{
  "num_hidden_layers": 8,
  "hidden_size": 192,
  "n_experts": 256,
  "experts_per_token": 8,
  "d_expert": 32,
  "d_shared_expert": 64,
  "hidden_act": "swiglu",
  "moe_layers": [0, 1, 2, 3, 4, 5, 6, 7],
  "router_score": "sigmoid",
  "normalize_top_k": true,
  "routed_scale": 2.83,
  "balance_loss": 0.00231,
  "balance_bias": false,
  "router_cosine_scale": 14.0,
  "router_bias": true,
  "shared_expert_gate": true,
  "init_std_router": 0.00753,
  "lr_router": 0.000941,
  "vocab_size": 8192,
  "norm": "rmsnorm",
  "norm_eps": 1e-06,
  "tie_word_embeddings": "early",
  "optimizer": "soap_variant",
  "learning_rate": 0.0053,
  "beta1": 0.95,
  "beta2": 0.99,
  "batch_tokens": 65536,
  "max_seq_len": 256,
  "train_tokens": 682300000,
  "max_steps": 10412,
  "dataset": "wikipedia_en"
}
Below are experts of layer 2 (counted from 0) of a mixture-of-experts language model. Rows are named router (the router's row for the expert) and show model dimensions 0-191. Each number is 500 + 50 x the weight over its row's rms, rounded and kept within 0 to 999. Numbers have three digits each.
After each expert's rows: a language model's description of what the expert responds to. This comes from a sample of Wikipedia text that the model never trained on.

# expert 12
router:487517459554538515463430458562529533512476540510544527567569549518499486503447565460457464513535474474532571506415562426495458545427485513493476521531536433490493592511430656509471370436470520523452461450490512494451520457538400515556524575484440544475535442483488446551438522481470565535632486433432455469430461617537496486439545445501501572516620468446486451516466543518626466611515430467561418525456486499487520502413448545489591549569516455491521519516581493392523456525544453501545515450479521450456539504444539503431524586556572470582465476521515511528516423445562576458
Description: Line breaks, table markup. Line breaks ending table rows and list items, section heading markers like == and ===, and markdown table separator rows such as |---|---|.

# expert 28
router:502549383501449570462443552464502486490510497578490561505615538483527593456531450484516475488483500518558502505470569449496488459491478422545511491584424475466541526482534583490420495526527467519533472477537548440456546511444473598562483530405479604427444554521505479589462593459471624564500486491561542457480557512464497507454463466522504538464473481356487490510543532573461519505570574437536569481445516450575509500456453435493475485503501337549548539489505472513492414441522563477584524488390592530418413498465439576478423496521477528573588505499483508492545522358510531493
Description: Word-final on pieces. Mid- and end-of-word pieces, especially on, ron, don, ian, in names and rare words: Horizon, Amazon, Mediterranean, Arroyo.

# expert 50
router:665566465578546444522506475507480464481464498418530505483537483578418426589513412447469423480513466415498604521472525464495478500360583499487479426489398466575567516492510525507610423480537511575509541491482472515545478510484529488501534503482498461496493579624440462520426536430483496495456542517484397494495483504513487514544426480516443470380521466493491606465463514503573444535532540481564479564542493468488468451501565468545518531549507393580496560521463490461500518447529532508474484501510584405515442543649536534453496503434538508475502516519470623548546485423596439537
Description: Infobox and section headers. Header and label words in infoboxes, stat tables and section titles, such as Medal record, Career, Personal, Spouse, See also, Appearances.

# expert 13
router:552565483494548407528506432571429483406371454430520560507527506518497513491501500506554486345512497381457588528360505459444531471447468501535532470506446424541435460515459559549553584492368565465506457404497569470549521489454526605475480552572535452479479513558530564535457458581485494459501581558579552515521480498512434537459400497470496591457495529421512491484475499461511509593575529479531537480433456429509410529531461576508501576578576555511452464481491545466568500471538445509538528478447570452531460436512437566450495498501483544499490495579480539486526495415533546461
Description: Conjunctions and comparatives. Coordinating words and commas joining phrases, such as and, or, but, than, including, as in more than, at or below.

# expert 5
router:553599389561553522537430557525511512433378581503565544510445471521547521475521485585442444448524470482521581537399496531483447388435487480590560482541478455489488573467559453537479496443484536436478492547582539520460481438575468488466507600492482526550432492451519512538471500523511479507515495530522442429440439481449530456520507411457476481502577459469457510546450391575534488474540547426530460594425471474592485430405427514461537504462460471561545538499541560561381519411447476524621537535520496531555544542523503510509446552552548520483562495599434577475564493489488449584
Description: Quantifiers and common verbs. Mid-sentence function words and common verbs like all, both, set, top, make, of, often after to or and in prose.

# expert 22
router:448470482524507489526476455441508454437471515465529473459546473375551444538438440461413449484555505482502457499430548557475467608392483448499520503511440416452516552450464471499494539537468578508491469532420507471465434480556475527473536524575420494501484440495491499546492454496465521400554459472410511485569439540508548469507490441539580565479556506472584470573475451557518452477503413341541548433441466541485509537564436508541461485591528454550565382522577527450457463502461523574528548433567482386594519473435407484452435517447544490611523502499499530456421523458621517493
Description: Latinate prefixes. Word-initial prefix pieces such as con, ex, pre, de, per, imp, which start longer words: depreciation, excavations, extradition.

# expert 48
router:506521504591467519472469518565453528530458418495531396507585446495510482505463522428473468468428482430515541582402561416434550479463478453510464533530461578536545496420479489483449497470470505478405442475410572401515536470494521497548451478498502536427457521433569401545603530455500544466523503511570433423472416540544457520458496445494471506388578471422486583458500500589493522529516537452543472475412512428569400570465552521495445527556568544487433462407563566541514412396546425525505526484526445519600543542461527451403486562502503471487568444574509424551512541499500479520
Description: Auxiliary and copular verbs. Forms of be and have, such as was, is, are, had, been, right after a subject noun or pronoun.

# expert 42
router:566473467496457592406491547512395573549513358472499544471560473460597491490511462480458510470519509435509512634533489512475468500470569465581470428510512497451450458550472472541473434531505405520493547438486515450445533503435457509517539489503538470496510459532531430638428547477459515509459426509447534487505512576452455523407458468453512532389529509420434469614530492502529481462552550477538523536545488408561420607446417523556500498489548513530536563488548514429482503415505593368570537565485558510489473493399509535483492585471516555558517493545481563448438455435487594463
Description: Foreign name syllables. Middle and final syllables inside non-English personal and place names, such as Slavic ović and kov, Indian dha and ta, Nordic var.

# expert 8
router:480478550505501508528486457599452519547504462422512623518554443426510454490512606445399525489469440485557463578508564434487507520526510433544494523516466505489515515457531492550513463534437493529454448487523514472488510546434486519526526595600470483451513505456560486442517517574386535490541512493578539436380575419512471522545496440447451440543600499464382549474535535579548431589486465505510550468359459560521511490475484486529495413520571494563481563478604567535488491471523463493501487482469459487619510462507503521413443443524547457558435523528563523618556444460656511480
Description: Capital-letter word starts. Capital letters or capital pieces that begin names, acronyms and company words, such as F in Fighting, WWE, CSK, Ltd.

# expert 56
router:469634399586548575487528464526493500463360490469551510576577480493512523464512596505470505527534403543558572542332559486422474512505484431564544505597434493476523488480556583457552514512446572540544444463576548448468507408550460547472520531516481516449458472559518584568474491465464453499608514461510469459375447533465561480474534500544417479430576525513461501548490433488533512453504572428540555516470515477544494469497400441537461444513528465464487390431528511485512530430477538519533437470498474470565487529496474514520473502538568615489495561602517537492501416477479563464
Description: Past verbs and suffixes. Past-tense verbs and verb endings in narrative prose, such as became, began, peak-ed, decreas-ing, and commas after clauses.

# expert 37
router:452476485563591499441572507511502520505475543460607464503556547541451476573555547463469485493561382402570442641500597522452474515498447391572503486463504487456589490433551518528550488447486501478488476477547479518498458461470542520534495506422388393486460526635503566542432488499513520473550482516522455461445472505574458509462496449507490574451589536468460501499430449496482462559524538508567635545511534474481503488384552477552487574479523421529467545510593585445440467463453586475548481447509549486500429516529468568466395560537588445508388548539515546469480463501489467511
Description: Numbers in tables. Digits inside statistics and results tables, such as scores, win–loss records, points, vote counts and attendances between pipe separators.

# expert 59
router:483503508558585494468488480568481422479453506389559593560498498527593445484517470561465593522483512548490505504453535436477408500478506448504471559456516491476501521424485474490621458502530502492452416484498498489469554485485485500597454596560530558530518522456595553507509539459507483452577547577394502458550482576493572521501538483549524474536507507414446561527455509466456530599536487483588571592412483478512417562497505529469551471569572449509491563486544563432483437536469498437579546395520493387452555469560373533523479594462525481629456505460470477560515462509400575514
Description: Infobox line starts. Spaces, line breaks and dashes starting infobox or taxonomy lines, and coordinate digits after N, e.g. 44°18′57″N 68°, - Class.

# expert 46
router:537569450599608460443524509482452512444417533468453530398539460552571460502483562412514512474545549509501482485425520501443414467393486502544439447476523454546522548486532538472529514452479519498447520557526453571538538570528524466538539499467489552515500460541511396478492507488489494363628525467538551518476525438529515480471461418413441521506524402443505479474427542499521341506516403468540615549498442520519480615507531455473492467507530410596421555557512494440497526481509516504477564499563495474472432439536496469400466556553457530488495605474553567485518547505621555451
Description: Month names and fields. Month names in dates, after on or born, plus infobox field labels like Current, Production, Climate.

# expert 18
router:540545550534504508529536539591440531441430584449511501468491414460560473569543440477525520470420559525472485665486545466414477465468392499464518419513451447484552459478483516473589533550589555514490443449540503457476628388423409604473527477499396493530509466562544569453452579459474509561535502487516493507451505536489416490498574511453536575479631438483455564534427549599556459487474496539607542482483519479482515529496494493541510485613500482555437523507431448470507468506473461476474584476453457457476464484617469459459461572520547533478461543460503535441538462479579493535
Description: Numeric punctuation symbols. Symbols between or before numbers in tables and coordinates: en dashes in scores, degree and minute signs, minus, plus, currency, superscript braces.

# expert 20
router:537615565468486506502510437536546589461454415509600584529590440524485488503501496449433555367501545482473459577506505453450465480501459521585455474551467398544521492478565530483619391478525452359488567426459484476555431503451469635520501416450488429482527445476500528505516515514453488553463477520469434477523568556462431502483449484499506527445542503462447475470467496471546492541497545476560496543574494466530514572526499628612435585531536459500488448419552521524596449523469608540583550463505539461498494526550485420483516505454481534441551508596486487522563453528471509574
Description: Place-name pieces. Pieces inside British place names, football club names and surnames, often before -ton, -ley or -ford, such as Ley-ton, Wex-ford, Crystal, Cotswold.

# expert 25
router:433516489567494505431453519526524569513486549511571553535607492537521459486450478494480523506459514413496490533376594461441434542458511489447430525565499411503580548488473626574455443480518494537529479426452523395507576462535411488506506520542496501501496468566500543548456514486470612484599417424416476493461542549560564514421585426531554493520558510434481465569484472531642404478547455431528416536483488528528509509402445574469585465547520509521488502466608511358515490496509498524490497452501603429497509504486532415439479486568567500592487475504470511534558490523529515482
Description: Line breaks near headings. Line breaks and heading markers around section headings such as ==Demographics== and See also, and after sentence-ending periods.

# expert 10
router:559519507550514544574546428627370528473498496492519490535526504508586523526505531457511490490503462515457426543475647402445465417471452400512495533477493533401445494552510534528455492475527478420518386462508513478511503481459469550560529490470461492449393511410519556561483489509440575467578493517575516511518448556515505472447547511382480545438434467381432496524541578564616521416544502468525577474463481492517420548503465449522430515480535485499514430552475427431509486472518534489519480512477532374507540450501519522465555549497570527499523540547522533441542381441593466616
Description: Table cell separators. Pipe, colon and semicolon separators in tables and lists, often in track listings and durations, such as 3:29 or Awards: 2009.

# expert 47
router:585475424551547423476529498591434436468413423398564537477573515493533530528484539497510482441605396476571499551391492460445484492441386474537512508554447460531595540543499573483555510506464482530535462378496638475569474465411425447548471531529477565447432479472570507568461485573493479506536546464498479472520572541468520499496454485531408453493486537433494449550518503477521443506564524463520596480456491470561499492559390488530504527549611541417529385522472565486537517473457527492501497461445586561602538480458510464517479454445565494583555520552555474528472475497536525432
Description: Clause-separating commas. Commas, and some semicolons and dashes, after a noun phrase ending a clause or list item: effect, craftsmen, 1964.

# expert 53
router:553554524424531426535514524554374502397344428359546521494476544483459522509495481507555523400514461479494605541482480479440439507449494514488594478477502451546485484428446539579580537514350551474458577435493537504449521514500549596533507581534498504445443519590502604544470413537470475506460541546553486529503439531467453581523436498477489523490446525417500548518462488460514496558532525476558501501421494441505431533515409586567476549578557556550453448555478558460504514473522452578602472474498483432554467415504421561467522513484540495467522542529477515507570479457537561463
Description: Coordinating connectors. Conjunctions and linkers joining items in lists or names: and, or, &, than, over, vs, including, often after a comma.

# expert 17
router:598541384477484517421448520606524546549471566492520546486515551497563483562439447465476419472537515502397499602500483427489431500493531519551457446495396490453391461512355507522548491528475496442597426501520532422450404537468570589470463536491441429458515460497448538466458492537506487489522463537553426457557513535483551506459551498486580504432530496459490493532491516439535476546535539438538570497511508480519472538580407518491511459632483410484498482575572544424428409442473481506504530501543488499463607479416521513486472533484525573532563480516456525489475427420651516553
Description: Word-initial fragments. Opening or middle pieces of longer words split into subwords, such as a-ven-ue, Con-di-tion, Uni-versidade, com-bines, often Latinate.

# expert 43
router:498509414498553559492521493487358530442523393509453549485598493436537502479551506479454515509546481511462478539483526489435442464419457513518535467465423433527541561476566503534463437475449490592426526438439455489477538498453453534500499526505501527542439505522502455563468473493511576384472373578538551537487594577452551513485408481507527567444551498488466454514512394517504362501497467423548498610514527425531507545435512539561467563490520478484475541514502414535416400500496571385493570542477430517500471441584509482460433535496500465616510529525513532465517468458507652561
Description: Name-internal syllables. Middle syllables inside personal and foreign names, often after Sa, Ka, Na, Mc, as in Thi·ba·ult, Pol·ja·k, Rock·well.

# expert 34
router:532592473509596514534477434598464545525503459525497498553524467519531466455469556405470554482568420502461462544513548487518455469484520487596539512491457531491487498568498612498532402531549439463520515460425466478523520542414497556490572563582519513455420519506510540533409494548471628472462373523427435483514476489504545475482493472493416520564542428315454562480512432524531476505507455407538498551485472515526452578526442500449471560555540432601487530543554545526448569350520513455465463506532550457562494461475496548467417465514491476424461529496496467578469482407510396534
Description: Organization title heads. Head nouns of institution and office names, usually capitalized after National or of: University, Award, Council, President, Party.

# expert 32
router:549532477566550442531550389575483487527473524403483504541561530545514498442547447452488501392526521435499422639507566407472478468457463416553505513418499484489531449469495470559545473523529496439560599496477528474563559378526510506552482488439458509492525514583484515497490545447445590531544541487430459492491567543499490512437439485471532427483473476434489500466539497550631513608605552494542501658448499517475512587505507533509529448537551476494469557487553506459440455528491484398513526429528553519480543480493479399397467496502567531585493509465459626527536473505537599572
Description: Table cell spaces. Spaces and dashes that open or fill empty cells in wiki tables, mostly in election results, award lists and football stats tables.

# expert 58
router:567567493593502517535541464568530481549430534453444504533553540538497464545546435438466473449487502441482459633519607527464508496525403419483516399456501431475476482410537502552562511584539543491533428493521521455466552438464450533461497460442438468484541478601570625490527496469488529538531515483429490448529579493426414500421501507470544592486612404494394481487510527500566465547578553490604549539488513465465521537462524471592529493603552495530398500499530438416490462497478473440548587458523544534491468538519453365427436532488532531493434527485533570506565487469460520528
Description: Score and stat signs. En dashes in match scores, plus and minus signs, and spaces before numbers in sports results tables: 2–1, −3, +32.

# expert 52
router:543563442571569509501536490628415534520439527484513470404484485487571469526452477557431483445483488492462495617482557427506477505457448489481482493571530417470550439559494517575543420590524532510459437478522510481444542424543419551564518502465431523518506392612565498487529564500411451513492480423505500478551481533575467544460544492442533545485609466428477512508534511557621531471481509486539531593316588435433551493535469526527483527558560529585439479481460437457497541494474468446557559461472569465490496413601470549517488486572489500493495559485483525537514575460566467454
Description: Opening brackets and symbols. Opening parentheses, quotes, brackets, dollar signs and subscript or superscript markers before names, dates, figures or pronunciations: (1682, $4.7, [sv].

# expert 39
router:503466538568457526505564504508416552487461413474455504518524458478503520543464504494385546428549462422486514585490482468446466459533534458558564483525555463556441515552558524545492437556478444536434547484494507446496569440423443546604561492555529473473535437535519548564496458551443429514526572429524439537471507586514503474519499455438491423442567513448463454599478464522480538541510513446531551560558478392498388549441413482601491513482522490511485550488620456459519568486365556440598532566422487516535515530561525519432470605453498550603547522581504550493436512538446420447
Description: Slavic and foreign names. Inner consonant pieces of foreign, often Slavic, personal and place names, such as č, š, kh, ov, ić, as in Politekhnika and Popiwczak.

# expert 30
router:497515538597503519473399499581537427526452430466594515443387513385527444477481417456458447450523523530506534591387553470409466413528546490541482479456492484564562482522469596502479480421436528517518436543509625565508413477540445545578494543547507448520472565597560459556460549457482508403557507502488449463611482469493563560505537434468475598480505413504470459472525473394490483491511536509549515532527480462540494552539457502602495465469503561611458514464522493538487462451545581510494483463464547452502537399575517467481496573488525556587499456600448569535525552490496501477
Description: Prepositions. Prepositions like in, of, at, as, during, into, usually right after a verb or noun and before the or a.